Experts of a small language model: 24 experts in each of 13 layers, a sigmoid router.
Below are experts of layer 9 (counted from 0) of a mixture-of-experts language model. Rows are named router (the router's row for the expert), up (a neuron's input weights, with its number), down (a neuron's output weights, with its number) and show model dimensions 0-255. Each number is 128 + 24 x the weight over its row's rms, rounded and kept within 0 to 255. Numbers have three digits each.
After each expert's rows: a language model's description of what the expert responds to. This comes from a sample of Wikipedia text that the model never trained on.

# expert 15
router:122190131147085125150104128166072125106141183151102140101114159113081131144148089163094141119141170176138101103091143130138120138105175159127137157104139108133119156155099109142173114097128106113151103159125138106165143126135096136157130113146121127120119126118130136130133149145099114146128077124120115107094137176097073142094144091078096162107141126133087100128098150124128111131135138165129110100093129153149109129093144163147118137134104116166125138137112104079161122120137107124141114087145118083118074098130102150146122124164085113109136126099108127113176099119125117166106103095110125168131142133119118144108114128188145140119054132128099113129147138147113143147101130157138160108144105136110142118124145119159110150143127098158110128133108183122160118097117103
up2:119193166105134130161173073141123131084087123137106140120188144116148112165150138084098098157127131130081121130141132116158152126127092111134152166123090117121126127098122135106139104130113185134120104106147137119132091170150113147067078135105144145136132145130144110122160137100133112146112115141124172132176136130113128140113117120127092119141148146141094126114149108108137131108138146157139143099147137095153118107133070151168107131116122150112126105113140165134152160129104152116143109164143152134128071128138144065105146122138104130173105166092120127105128134171093112127137117159130134155123152155154155147117154094132123148094170152120121137077161157122137175161091136097147133066120155173123161115124121119139155128089153108112156169124126139164128123126104130
down2:135099106101140131133107164160097182105132151134164128117165149148148118119127167155174166139123098149118123086110130159151174118133164158174160130148127116127149139153126160170141101142113134141208100140148163121135115130155156102134130120133103134084073097117154174127126145070129143100141127118087147109160110153140133130154141144136096142129163154173147144125147145104138179119097156123131122130135104136133132114095114121123141111127156148118166123111160112131116142158145127119114151131130143135124090169107123142095148129102161088109125110145111052136135135096114128106083112090089124165098140112131100139133133102114125162113091143111118134159100172138104111146106147115154117137122125099079157142104132151140168127178147147111172154123109154106103150092130102
Description: Units and measurement digits. Unit abbreviations and digits in measurements and coordinates, such as m, km, ft, mi, %, and the W in coordinates.

# expert 18
router:116167146153101104143121178184086119133072154172076121115132111101101105106090102122132163115140161151117093136146113135123113134131129135087144132111105115116149120153121138148149104114126157102119099152094173143118113114128130117183118106155079122121168121135100112142149099128127121141072107085165141150105150165106100127087111118150140134175095160141076117158104142135087130131126148128126120113124134135150129131140144123105157128106124149129111181090117115113161122117083140144128128103161159134100180121094156109149160103129115074145117127084096127122145101161150115137132065110152093105128110114089097105107106117152102136160152124146157115050132132134148137094143134123142157125140143147152124111134139128116118166137136131124116159120125142144109156112075097
up2:168134190113143128107120125138114152098141125098149118169144111152110141124115184110111106136099116153103124114157116204083143116089136131132138162075150125141129141128158064146118131117124108131138125134141111111117155156095146116106115105138125118133110151148128166133153130113141151108137146132138112134132107125092087163156102091148150147128081180136142150105114129110110117152133107168127118125116130147070130146143147145136169171164185164067186120151131136122160109130146144108117123156141184126117097162153123109131150117156122124102112161112128113152135083135132135139176131160162105093132146114091148096168123129108131146135137140123141101136132082100134139095124120132127131130202140144127141095126123137115169115063127153105160159120126137156139114130173119
down2:123134128137106097130158143145131152125104125112118152112093162150116117146066180154150109129127110120081094177107105134120118135127131134059138097114120121124127154145108107153116092157136102161158157114106136123137145155179159099133134108119138117158085129103126164159131124107167128106117109099139112076120163107140138136149131130137114118164155144109147116120122133178134131103140133111135150150121113120094096122147102157099108146182126131140133168153135137163159114065134161131130141095135133104099150117135135150130143103112155128187101142138172064163049108156150087114155124134135142119144112137090117081146149125146082123113126101161148146124114095134103168140125151124112117123143107159121127112108155141148137075066096118104127108087125137100139129106143126
Description: Digits and abbreviations. Digits inside table numbers and scores, plus abbreviations followed by a period, such as St, No, Dr, Jr, Inc.

# expert 12
router:116158114187105109126171146170108141161123179129124112176088122134104107083129115096076147090156161110114102070098113148144140130150151102147117089136122159113126172108121108090167133080117117113124107144114153134121141163133105164122084087153112149153142146121177112127154110133166138148096085104155115113090142120135113061156144127116104135097143122124107154125138144108115134153095104154146130130146093150146097131117140150145116133106118136118120123106121101135125097115114112133119129113154092094125120105119090112131122125138108086157146125156135098138188078171110109181102137120135072136108145093114064142125130103161113158141078119129121112104146113125125152142141128123147157127124135119148113130142134120137108168089106133146131128104091134143116132104076101
up0:153096151148113144103134137122117125126127149157077143148121120142145154128086160191120141163091069114116155123104162104160104130125146153123153096133096088145112135146142116097137115126126126119103150092121130091152114133138193148128147112127162137132130117172125104117134132138138146155134104145129109147125127076148136149136155086148108106108160136118150116110100138119101151124186173110160158125096133137122140107121150137126145141143148142118159127119125096138096134121125132138162147058143130126080068096114143092125104149105079118133146085102093108143132123097141065118099140158149162144143127156112133125146140148178165123109103119132121153126151115099132147116129129133126165123104074071134135171107166151096124125091111134122142093137153119118158059109111160
down0:110127169138193140144109119133160120125158131127107104123145094098102126109134128125121101133095145186095084149089135132128112129101094181128110160107144131126137119110138132150138147116081099145125179142148102111122146110112136137130133092108152113128118151131098136106122126144173142154110151168124172110135115146136112116148130071117094119135056172106132139121102160137133082127152178132104182142126155131117115114120155150093086158139151145096149094130118111157142135176133122093174125101091129147151133140141140100138137167161140134099128123151104105150139149100124119130150135081168145109125119102109074121122147136130154117130139106160150133189157112119114137105139180139125135121136123089118107172126147187169102132118160128130113107155162123152162119095087132
Description: Ordinals and name starts. Ordinal suffixes and digits in century and year expressions, e.g. 10th century, eighth, plus name starters like New, San, Holy.

# expert 13
router:120172110139091086145147130146083104143121160162132125143151145170116125119135107161081178156108149153143095123118142180119117154122134153137138143149142124099143134119114111101127133124119073095098098160134151145119144132097125074157129123174122119125113149106148147150154121144127101107119119125142132151097145172124131114056126134147156174118127107140117142167113159128114120161145115114198137146103135136150132149124160126121098108112117154124098130101105070114116111141148119132143120144151123101124162118133123152124152141118091106128126099145153149153207126123092076153089094090118102124129118101117117125147123101140087108108118082133146138120138138159157127101179115148155154151120121120121135117086107150112146177123179135180113155116101128117082142104099087
up1:137150132115079096169138189140157151104108040111116115140109139119103126108101115108102110162097122114101147114149142127103109182103181122167069140143115127123134148199135109140139093177118119137108141119113149113136103113102145142144117113111126143136125135163121131132184143121126115122178125120133106104115120108140147106101099128147125121145176114107139097134115132100132138116192153107081120121162120160108119149139123123090107105118131123120060123119112094109124160121078149135140172152176115115167166140100155174124134140122143118139140124150121099075129096122134156106144156145135115142088125099154128130138117092129143132136127094126154101119170094123137114100136128139096118124150132149107126085131110136093150126158139115111142195124140094146114112125103095
down1:119124136154130124122130073146115106136131093145088107169159155167153140113131104148127113127103116117107141137131164120125138149131147115135152172116121117115166123153133136138102123108101108185105097150124116114123135133137113148122153128084156126172105162135084121161105130110117121107177099115116119126127107163135079126110145126157099102213135144138127128086116130126166097108150145163108163170114097179119147126123151123119127110137137100154123118125078156092129115129200140092124118121144116114117088148167085126112142146127100099139112081117151134143128100083141173150136076120137153135154088132104128177141157094150133111145148143132162135116119111085112123076117116154132119166144142133107149092130131141151098096088184144140099116136094125174105112130139150
Description: Infobox field labels. Field names in infobox-style lists and table headers before a colon, such as Location, Headquarters, Total, Date, Synonyms, Education.

# expert 8
router:131192153157110100145146156154112107112079160141106134118110138118111171141146110142128146105152117159118079116146116152118095053105133148100126158145095117131141142126111091106136085077109128117102109117105122161150129099124147115139129125131105139107121147126087086163161117122114159090114111110150152129117133155142140099081113119154159133119151153116160146149119145145112105161093115102127122145103119147159111133086147182116133148114159136099133180093149113120133127129115126116095127125138125067111077091120095145135114115129134111122115108124132092176144144157131068123117114135101114121120157100087116134157123108169071113111124135152117092085127173167149151082118136092092156128129115136139149113139138106155101149123121115146097173139086122118163126111085115
up1:114125137083140172129133134117109123135096122141152175165128156080120168167117125133118105118142121154149087121117150109131119127100160102122086131085100085122161068101142137108139146105156153167146129160135151144138110133099167119129142131117112124150167130164106097154127128099116165160149135108181163073136102134126108137162159108123108138107156128118129102142125140109119100062154113123163091092131135112124121137175134110144155149154158105101078125154162130141141138138111138168081127131122153121128130135137102176133149138086115121133096176130159135121130102166113157138106127099085155124154110189155125139126131133117110091133123108142092119107099118119155141101149133142131115135187131104142138144170130155132113174179150115105135155167104087147097115125119114
down1:134130160109149133125131129131122120140135183120146167144133134097093121093080124130133116140138162140149140117154123117125114160105119137110119154077120091148151088128123096144108124107146125151130153161151136113117123145122100115128169103068129116097119113177106107132108097160114130137161105130094103123134148087168120112120139105111108111156149146138166144140147125082133131178137146163149154105154148119154158131155144099155152125138086103073082104147112140127144122140134130140136101130153166155151129108158060127180117113130135117103113139133148155092115116113136139121118101175145150137180114153139123109098079114164110148147121157161122145078143196091151143130112102144154150093122079114144154111134155197124126143130133131162090163108179123140096152123131122
Description: Main verbs after subject. Main verbs right after a named or pronoun subject in biographies and sports text, e.g. won, recorded, had, scored, made.

# expert 19
router:128173119139082049170160120184130122112131164177100105158096146112125102129092110104112170096125107162159088073112151174134121116117142155123132143143097120117132124147101118137138135103108118128152129125116135145122140104124097125110126123189132165132109146101111143157166118159134122117120145085169135143085106182097067109099119098133098162131120137140129126165096123116098076126100089107119119121137079127129091137131143125158146112115101157149108135118130126072136084145148139098152102125132092086144128108095110134142131147083129119095124115107138110102167113091145126156097131117130107132137123110123093124078135078145143139175121133129145075129138138120121146130125157108159147147110101135117142132135147127135138127162102100103101133149137150134104133107073117
up2:108184099069158157144137120172179127093144163117134142109104125138132093154123143112126141111137149142111125101150143138125155114124166163109160172144107113136095159093103157125133130103125145139135158133149126151140145132119152140113128132145152144154099157146127120125123104128145130142100150132143133168115131150093082127097136099168104155125143160128169153073087143133130142127092156078168143105192086137117088165129136117126093118091175138151110127133154130111117109165121136102141109121087131116142108099145140144129108150112115146171152121071103113145150119127140128106126152128139145142149084107158141153109157091152138161132139155117118093134166134126171144140127138099106149172139186126118100098071109131152093133140104142115090106157128165182088110133132117
down2:111113120136089058117113169101076093102122080072137117148070164111140128122149113110090142110101108139143124127150163137137138136160084029175139090123121128139109112132113146139148136134144098101145124156085129096153070150130166122143135131133143117109129111177167150127099105121150103157159142106092111144164142132119110165107111080158126127141128132127121133174167136103138100126147104124148128168138147135087116141115162127112129172175136127124125122112112135130143140111126121152137112121153129116124112133129121129135107073141125125113118111138141123109121133117144127141170129163127092114127144157089132087117153157169121086144117145129097150128102134106052127110144124137166128097128155129111112101139108106104164103141102146127147124149113147091104146183131135
Description: Music tables and line breaks. Line breaks before tables or sections in album, chart and sports articles, plus music words like album, vocals, guitar, bass.

# expert 17
router:116160159155096080152149143172088138132100156164078125123126123121122182152153061115126157133153138141124110096124147170109105088106128128125135149109092084066119166098158105085163071105116107128123125146108154133152159141114106103143101109174123129133138155141120112160135085157152129119115112104148131143080108129111110102084095107081124139101156160152122138124088102153124122135097119104134115137099119143116120188106155139122158136148119129124085180109153122138141074110115119104129139123158120132074119120127134143119130128142092125143107082118126103133171100128124084125106117092155133122118130110117117125138133114110139117165078137148114114127120126162174154108176153136134174129141125153127137128115083138123119143100117131101112153123146107171121141090101130
up0:113124118125142142117136103149096190164074174135140097155135188130145117125087135133120133101111145086138118108091177110136132099103139115144170171118083116134125130142089129092133163120116131133117117104128100169093121113122147120141151147185144127129142125114165176100101151097119166122115129146127112065092147113133136083132104117136120118153168144096124106106110175097168169109084137122126144148108101136141107138139101115115149151114121148096103119124187101093137100112136100121128112112138118143117099141123148041127125125091165157119136116123151164153079154115189098104107129128128105132139126137100147108142133117096123114112156149140096165121134145154132164106148138131126082132146111125156159129149096111091103142104120113128115123134109104093153102116122123
down0:095114126068111161131128107158108113096113086155174116133139137159130147113148123080136125120164134150117134135137170119100118131133138132100140121131162126087128140126146117132142120159131123076108125144129111168131098092095116145118099153091134144127126135125146147123132124151120135161180128154121116094093088116174132083129132169114170137150098137139104137083124124113068098122122154080087114088113160144123109162119108123150093096123197154138154134116141137129121087106143110169172122134117122105157105127150123134135120087165111107102068086108130135085105131076168096106148129128154104109123138149093158128124081131112098111136156108147129138112101136119104088175151092157128118120097116147159150141135114115094161120068135125155119157120144120151122155138118136
Description: City and team names. Place-name words within sports team and city names, like Diego in San Diego Chargers, Angeles, Boston, Athletic, Tamworth.

# expert 4
router:126155118174124145148165124170098121128100151118133110131106161097120172141128070130111145098098155138131134117086097128138088105129142137089099146108089127116098117146132105094161118109129085085081130136114156136112131139153136097163134094170077149125143140125118145136111124175143120140114086109182143132120154152110082097114116095138114160153109127168108122143116116125120094148137108147146133095145125155151111086125163181119147155146107148096118136127131115064184141160112121112074158109108118106131147138095129123156137132124128103135120114095147087137138108122132124164102125114166129124067150095107115109141127130130123132136116100128121127113134153179152167111134128137171158116133143120139117099142124112189142158115142068093087139153109150130149159100116096
up0:151142121119113079132086140110151138166132134128163146095131151105098135166113096102109102127115144130118160103168121073111159179156133157123134141168117121120108126108121144119083116132166114144097134128137095123149123071126096168145122119121131155095121135166113200132110131142116196118141138129101135099108151123122154109096117131087105135108128129117144128147094155145126175117133120138141097050112156104103130153160153148114135145125148125124116143120139155148120127118096133111099092098134092108136127163103136141136146172095153106159107160109106132154082122112144099152087113133090134169110106143109117101122105100131121142121105122128112105165131155170133144139120139171088156141138058085120112115114114114145077112168072114134147100143121119137129093129136108
down0:132087165125139143124093131128170144126106151082124146119120151136146142128128147124129125120139160147084097150113156159079114127126134137125091124116110128117129136157166143147158135127153171130120128125089150151117123211177132140143179121120141129137115136111166165128158120160140134116139124118092117124126128140142121152135139114140156143138148142144107143144087166121142122151100135144130161107141131139085176147162121137144132104103091125118096132104194123083112142125123127190125150147173155131163130171131094132149136128099139122171130179162128157117116142106117138115157131136107098137115124127087140141136192098109099170109118196123103142119119093112155110119175200148147174143127119091124152132107139128114124132146073102152148144143119074154164122147122135
Description: Capital initial letter pieces. Single capital letter or first word-piece of a proper name, often foreign, in tables and lists, e.g. P-arma, G-imnàstic, D-HA.

# expert 7
router:115208087142119107126111129180100073158120142165109099121148149137136145101103103140086121122137114135120076112111171146108097114101166135104110124115118110087115146132108118116181110075120074132088129141068123139145104130115103088143116105117118151146114146131086117160116112112120112145110106099150153127126154145137122122137139118111103106148163128129118124151146113128140123168144111131104110115115126155136114108105149116140136111131094147152095193117142123086158126122121144162099145129142145079127154107127106152136140139102166072105126130095132116131158131164106085147077117085161118138108105135106148149125139138118155140116104121105104148098091150157169147108186118115147178074150147094149119089130137113131130188123104122144101119126099142137138153139105120
up2:091115168168110125103106140167102113084147109151121088092123156136090093114153143117112114139098120122155081124139156125147122107132123129143128086100137160145123078136155131125156141164111157139129114155134098194125133122116164135103130131127109153174141136127118120115110064133146149134139089116120146144145117125098198121123175099139124155133138150155083105124150142115110153100114164110112082151132134112096188156105142148148114160122096140103102113117134129131094127143125152074109147166105114119142167096088138125087110128162150115142154118102116145126098094056117087143124137143113086082116137149105149097148144115150118150101098103096106094158097120118129145099087120145141142155091147158115116105124125139127132125130121141097132084140127137169104107119144125
down2:103160129138145113140112131106155143119168085119142079186108146125167151102142127152149138147151114156155134153135099125115160120139124150150138107120151145155128121129119123108129137108133151154107144130161105087112154157081118111149088084083139158146146120135133169115137141095099167121124147150130099121106171142089164107155166098125109143095115131120162120143101161115128125153167145105136108123156144142170131163103113112131130101124079139166150145198093126120134156155115137090120138112127124141127077153135127095134132111141146103151144123165129139138100153118155068093084109088122116109123114166134094147150121145055119152129059148100105148134115170124162133104159099094093113110109108099120117138130109100149130146127128130129140150154122097170117138168134095
Description: Copula after subject. Linking verbs after a subject, especially was, is, were, been in definitional openings like "X is a..." and "X was born".

# expert 10
router:132138137147129090130114106171127139127092185163107119163105138132137166126140121097110118104135112155146123092130176189108119101096152188114102107101127111104120158134144098128139123137134080070103118157119121137126133140122131132137092136189116125125168154148142106164156107137127098137127143128156125130140155121112137131114103114144101170140116136163113135115097139159120138109148110170135102106142114097152116155124099147135106171119119153096121161077122110074132086132086085108128121096171112129125150093116157146127161147141109122088121079086139147104192092125132106158119107136145125178112171102095136091097130099139131171126079121138117118139145124145175148095159114132105139142126117094122122147119143150136105168112115114130136152116144131165133126096079108
up1:116099104127143103167153102139123115119139109124140124121151130126147129099137145157168148209183133133111093152094069125143151144106134098106151161140112115143163101128096093163162130110147143140139134091084135160142123140116120129111103129126094120109132113086097143120146113179099174105122125142124112097121146094118106167079113107095097099099115091136119117152118120122124112097143151099126146152107104175190099119159138160113125115119111140181129096151070083158144117146108109159145164153104099101114103147107160108138131076136092139151120157086104118128122116133138179122125097108162142152130131124102102161121142116120081112118144172123143127152102102101154127155142109151091125145137132150118151151148111151153114134147136107158089129109161123127145094153129124
down1:201097098129124122132129124139111092104137153120110082120104130118155111153146147163089149133123107104165116090139105089129117158165107132148108095158122138130136105101101110107137160135139132112129088099159166149158129118126156143155110121135131095105139127138118132115098127153125144113115107107146084111163128110131157105096119125156142117101140121084118133089110126129151120125145138126139130108154080157163147105132079140142086135173111143122158112075202083137142123122139171088144110152091112156108137111137136132130185111115137086092117118117099123128178120081119142144118130091122143140124145117152154128141150119127101157115129087137141163139113132071163081131080163112118163147166143162108074139152155143157127137136146146121169110143182137147160126109129130
Description: Word stems of Latinate words. Opening or middle stem pieces of longer words awaiting suffixes like -ing, -ation, -ory, e.g. sens, stat, cur, accept.

# expert 14
router:122170120126138119104110097159078161135096160146111129139126149142117174117150065102103137109135108162130099135122182144120114127124130125132105135066112132077136168122110084110135106149080071074140110132105130147166141144117106117126109125164095135122139162131122141138111107130123111125131121125136103123128113142081111093094140120115093136125133128124106126178096114149100136146117122149126100117131057155117114157098133164117132137140137142138120137094137108057122131105089096106066119083121106085119106089113114137140144123126129118114075087105111116140159056132141083144109135121152122136121143120102123135124126094124115114141088118143144109149134136171170145117159126099112151101147119122124120112127146112160143173097119090130117165142118122153097138067117114
up1:167138120148128101163095127179150120128146097145140141119163136088113163122151114158119149121118147156070109119163090125138153081113118131123121159109122150104140109133124144107128136116121099130150143136123145110148133123146110149136120118138124140146162177104170102128115150122128127143121136149178087107129128113116149128192084150121125112100132107181112141165102135139089167079141117112121132119120115134144162141103145141181123130121107153152119111104090115089144108079094094116101126181135082148110149125080095136131140116154154165109108103143163128125130122117163088126172157130146087171131171121167133135098140119126106141106106162104124110133109178087098120076124143143130187135119122161149112125136128122170145070108119123168152132108105123129154123144178131
down1:175087122172131109110119151147151156084121124095137145112068102165139188121142129148123153156136115130070113106101160089084133114139110089064143151164111150113166124136138152108127121124147136105127125154173120123157132135114127124113125105148134137132090129101103128144123125145151094114102141144153116158129168145138101181117182143136138081144153132098161143087121098140160121132137123087113139099127078143132136126128106107170165118120123127141134145151141094142147118076122145115145117106117134145140127119112193151129142121172112109136124135126127139140153127153184131153191115138149118122131148140109092112153134147167126157143169172171121151145098104118091107134108157125131098162129120100157090153110128143139137136074166139160140137105103144132169138114152156
Description: Slavic and foreign name endings. Middle and final pieces of Eastern European and other foreign surnames, e.g. -lov, -kov, -ić, -ok, often in sports rosters.

# expert 0
router:110177110130120114099144137172118148128107147155124113131106140116146139113160120138114135119141102127128098118104132163109123151098152165083112123130089136109166116124109131116167091101101134109112115162091130121131136140111137127134100108132119114134151151135111111144160132145108108171116120090130104100121167149096122110095139102098140118118155130185103132158146162138101133147103129148177107139149147118178140147145153170140119147132120178102120193102166106088117144147096108132111134097169109144109146121129112128155170125119104104151113093084101103101142057162138125142076098117142107113118137127087112112112122093123108145147106106089161129089132148183172168111145139160123155124154131163159139133129161162145144157112125111146111122154127147146143134088062077
up1:125094168125114157125129157133115125136126017143088135143112146109167114131152169136145131125136099138108164097156101153076122144125114123144124157114124127100175140140138136136153144133109099144117123128070154128136099118107120096128125140112156122110139165122106135141158142109114097131112090091119086084146085145132125136116113195110123080136105121144079130147089091140125152187092115155184142132098132123119148132147164165110126152164118136089144194126139121174164115130128131129114121121144151162116103127105106125091113101096132104146139131132118113095058100108114156155106129114156106116142131103140086125107129153133113154114149155109111168126124159140141148156124141154135153128156123139100138139104155094119159131116142143102100115134135115105156115147105166
down1:115171084100149129180144109110125127117120055097164090109143108173098106158138156132146164169117147132133082091149132098155141173122113153099126124144093113115084156135081102156090115104118191144134124164127124124121174103135152132138087121112142095142121096107117155104132136120122085150118136122091158143125162170137127146126139135112111108114187129108159144107127111111120148134146112128090116132123092154170121149128120121174090112121101135142156126107114134132089118138173151140149142103151095161147111145164114101137119134147114142093116142118089107129041131140122103121162143155109128140133132181115165132142124130132153115163082112112149119105117129127133115122148131167133107111156125103119127166100129130132147099162092153125122135087146145166123114169120136
Description: Prepositions after nouns. Prepositions such as of, in, during, between, among linking a noun or verb to a following phrase, e.g. restorations of, split among.

# expert 21
router:113173114172097109138118146170122121121123136153142120104115132112131148086112153127113152105136131134109091126138178100122114146139139133098120098110102123105150144119145117096112105118116125086121106121098155141103151137156118121161105120126081113167116126126142125124148099154116089120137054112173110127164141130123135105115137109139101160130117147197118153167131102149117144095094120119131115119166125137146146167083191156137176127132111130110114186128134107081107135129142133139102162115137110104081132113094130131099120122057147093138123077100155102100158129137137096144058102131176102128105139078109123124124148114140116122100101109162134124111149127141095120121102095142116143130181124128110097129136147155158108149123107116072120162151150110134134135109080111
up2:141142091149146148150129119111134138176084129114126184118164130120156150109073148124132109146108137101116054136154107099139163141105162108119087115107122143138148157138112156092122140128106147109134143074102150133149122168152158140131134109084175123107103152092157111125095139104133099162108148111108149124115131093103159136127125100131126176093122134128131144143137118154114129140134120137092182079107093130146110150150181140129136097132187126091148114129106089090103117164134104139112148132171133137130125160119135090103144098153096142141140101127110150119138097117122106119157054099160125190150132125132090180161120144133088157096151145130118129145118134121154137103090135139123121135131100121158118151122119133120149082121131080133141132103105127166146123130105096
down2:152109118150124128128087141078112116176118127150126124138118135113111126191116148146123105098115147134165132153138076133126168077116138117144124145091150180160166067133124145116071126089107138106185098095127134133130122111154169142158110107084120135168138121075100117139149152157107143104118172084148100145124121110139147163105110110115134099153128123121136145094123132096130165169118110146094119126118151115129124136148101163100165118134120112128169086149116116114138158085129104102146166104128147087144124123115127129134117140120119149118116129138175118117082164136158132180096143120098119094133121125095171142153136161159121117133131139139134107072108105086139141107086123097135165123115152140107095154134117137145155121133115115143146155132093148151125108191141165
Description: List-item line breaks. Line breaks ending bulleted list entries, such as names with descriptions, and quantifier prefixes like well, all, non, inter, pre.

# expert 9
router:095202134176085131118148147128121148154093172171143113123101109135116137094113107111141145121140144155120096123101169161109060099128139129126114160126067119083159112144119149126169112125098093081109129156121144125128133133165141092115132097132097083130149125099127115152107124109118108155115109126131151115141128121083151092091125133138158169094123087124091124135117122140157100133104136128144103144153114122150100176131171151153121160149124186093126158138157093089132132119134094102121117138153136112137140052126115132141144130099138100118132139094162121105146125155115097131128164123147115166129157112114099133149141094131096161177113133133127097111137133152164155092131123136156147089125134129129107090152112135125101134108116114134082130147102137136108125090124068
up1:103153133120161142146161138167155132159123206129146128155118105131134074145095147131093094121139145089129149120117151130143126116130125145099115107113118172116134145126140135164158098165115150105120153123113101111128123143117134131172144120155144119133142109138159122105130125095151113153144151097142103141148061147102080121147138191134132133095121133150183153115154162129162082124131139091144121122085093139143112102113065129115125094123150122090174102151128101111162122144150147126119136115101121133175109115096171114122102109151171121112082152171124131126114113106131167099145108088112100135107115068139105092103134152103125123131086119155132136113118146110132097152148126088110087128116117141155089096173138148175129119121131109141130160110087118119144079126128116
down1:143124127126094117129165115127103170130127100123107153130141144157144088136142106138084161176111099153116109165118085110168097119156104093121101143175122113130119113123116157109163131143111096096162162188129141150111132121158142119111174163156167120083160194102123123109140110128156125114119165114180123138107152166167087106087134169146126136140149139137107123114118145141090129159122113154150138147149141114154123127066122099104141145159115112132111110114132121117123131110128166140140173151129119117148143137140112132121156113129162137110117079108140148107139125108105140164159148134084161178145155117104121129105107137144134174111120095118157100126124113150138102092129143189148136101147121126097137161103149122109114089176164122135144092170096152139153131154164162
Description: Spaces before years. Spaces and opening brackets before numbers or dates, mostly the space before a year in tables and "(born 1965)"; also dashes, subscripts.

# expert 22
router:140167153163123106109152130188088106124121135096106137112081141093161177117097109146102141116171122148105092138095152150135099104119116133098092136133096166128134165143129083126164109093126111112135143169149170118127148169109122114113090136174111119108136176085114134148170115106165105153117110120108141095085161184123139128107167118142134175132144151120110099152133134165118130137120126153180113144140107135129114125159142155105143157127103147144093166109106092112134111147089110125104107132167129096106139088119090165138118122126152126147109125083126134120147091140091124151123125107147138139128155143080103115119160105111110128117135099109143120132159139167132178100098151116142153131119128147133148099159124127157130126070098108097115174134126133173112162111105138
up2:161126128114161138104159074128126125137157142128174118109125128136155122163111179122084150144109146107136114139146115144138158116103146161115173137118130122134173121081106133106122174160167102135078113109122089155152112138173166109134120098129116114150161120178117118120112127106129122120111093121155146124124137076130143136147144119116144121132119124132144105153162150082126142125100121170141115148128143144157113153112095164126103143086134128100125085138097134125169148118125133084078094115130144123093102105120157141130086114111081138144095127128116156117106093098111149190148123146119164155099149116155102155126159168131167076058159135129114135127123112170114133127168162147119125143118159086113099122135168123112104123137124140103075134173161095106142145129114144
down2:126084151139151124109122122117116109125140092128160150151098100121140123155122127137129144120130113145129131118141180097163119123107168178088147139112163123119166135115114161125147133131160115139093119116146116148162117089178174116179120100095099137074080095144140154173147128142123143117099117101120147168135129120176137087164160113113147145117134110149131105147127111131145135137138116121122134167093104122116110178121067162132142117118122125089104119140211163110122154121142121127089116137090124134101102141129143137092072116136139095110104138090121194146123112100113128149124121152081091111118135131104116132113114123147156126089113140162133120128175168130165146166102146151125135146172132123149127107155147121142090069140131129139140113133174110109112147173106145
Description: Titles and institution nouns. Titles and institutional head nouns, often capitalized after the or by, e.g. President, Minister, King, Committee, capital.

# expert 5
router:126207142144110097150156144159113099118086155139112131118114154085110137107159153094102165114135149088123095125094149152104119137120129149148099159119101115066136171116142161102129110097130091109116135115095166143152119133125156122118140103118118138140120132138107130140143106138164165188104122112179109139083166133072156124115085115161105145129134152150104130105118128112089105177122119142138104107137117146139124168126143165136136152110106165120114201144139085090185124139124118088119164134163107119107114090111119140118122144112114109127129105112128096138143072143103103139102140104163085129114123124118135096127114112161116113172144145128145123109156092169142147113149146096158177136114112124129109141127164135142124123101163107131115164115127143145110108092095119
up1:115163125131115174138115132109105130118141134129090133152120141139116116116095154140126186156125144076118137099168131131117147139147090107140086131135125194152139153088126149086136141123103117110166128117115144150115135109121085143178157133142128114093173173114164127117135157153128131128116130131157163205121149114139098134114147132131131124132086123093122150113120150137188095083131122114155035146119120098165104127175140105123135166111125138153109122122139144140112121118100132129164115186134111102162104118135124111112113074138126126162158173103121117092140105158146119142113096120152125094133153111133106136116123111110151147137144124106079132156076125106147137149109179122145148057124144135116140139143139117122121115147127113127112139148093129123141170081105095
down1:130133138189176111131135099148198126123151119143121088134120125120162131149132142173131156119040131109129107158138117132143109105110154145128183114163145111136159151120113157158115120117107094171138122152106158110149156085142121152120125127112110105132104173139127142159136079131126074090117167108149156148092132113120126100112132136145105104113146103119122128119103096106142156142146150106096134140138132097102171114106127166169079097097147115148106094125173125126105177111127041127097119120105157113148112120146147128131146129097108107123128135121134160167091136163150093128121129110118098087114113154111126110114138135142105154106121112110103115095149109085161124135113116133124105087121115146120096097174107142108139139112141102108129164129119176141122109147162122
Description: Descriptive modifier adjectives. Category adjectives before a noun, like national, public, local, social, football, and the s of women's or men's.

# expert 20
router:123177118120093119117137130154078111161099160130092115140144149090161126094147126118089147117153102162137074123125135154127103134120102143090134109121118103096104147130119093108107129102105102110120115176138153126134166185113182144149122137128079164150144131121086100109142116150157124131131109127145168137110147148100108106116095097102140197157131116122089145161124134158128122164131088172165125086110116146152139134104170121138145149148105125141107155120137125122153159107113107130099096100170086092139131141096130152142133151119127108108148102101114120134149110128090120166078106124131099155080149091145102116118107078150127126100094087086127110122117157143174119129133133129140126110167134113107122143110120157122147150166137096135108109181135145126145184130103128
up3:094127128082127090162143065110115105141135156116096160111136097194135134081111104142115134097117106161119121142115145195148135042125107139124119115124099142119147145116156132122095151151132130120140163140174150149133119130093121141140101125120135133139160108096140134114123129152106154131120162099143124153119086133122130121181171092102108118132128137105104124116142152142186133150126116129115117129130087111144147096121119175114106146119146094133121087125132121156151115118074150126055120177099141167134110115140164137138126124131121121124107105057147126139137105124148130108124136136111077094140094153183142129143147118159150158167152093135099137137117111113136122134110152129102167166135161166135128141111061132126136088132152138100159112109109120117124146121112136
down3:052173119126143114128104137105110079116166104143132158141133106120131099132133124170123185135096158179090121143153144147129129117099136155139122132111120120123115138149128113119159129151108138111119153132123135175174123134153114091169130151137136131123127124136133116089125146134133138104097147118142165146131129125111119126100125125139123147111103152125177123103125106126115124093153145111159115134097094095158151090113126188147123100128160108180097127143162151178142131158104125122148117111097152129125094127121122129098072159140102105121142119156090142166082108126109177077105115091147118125059139121117113133157131166111150176141163114122129124149094124143158122101149128183122174137110141130119160133125140174098104047112147154128131115089141098131125133144150143
Description: Possessives and determiners. Determiners and possessive pronouns after a verb or preposition, e.g. completed his, the, their first, mainly in biographies.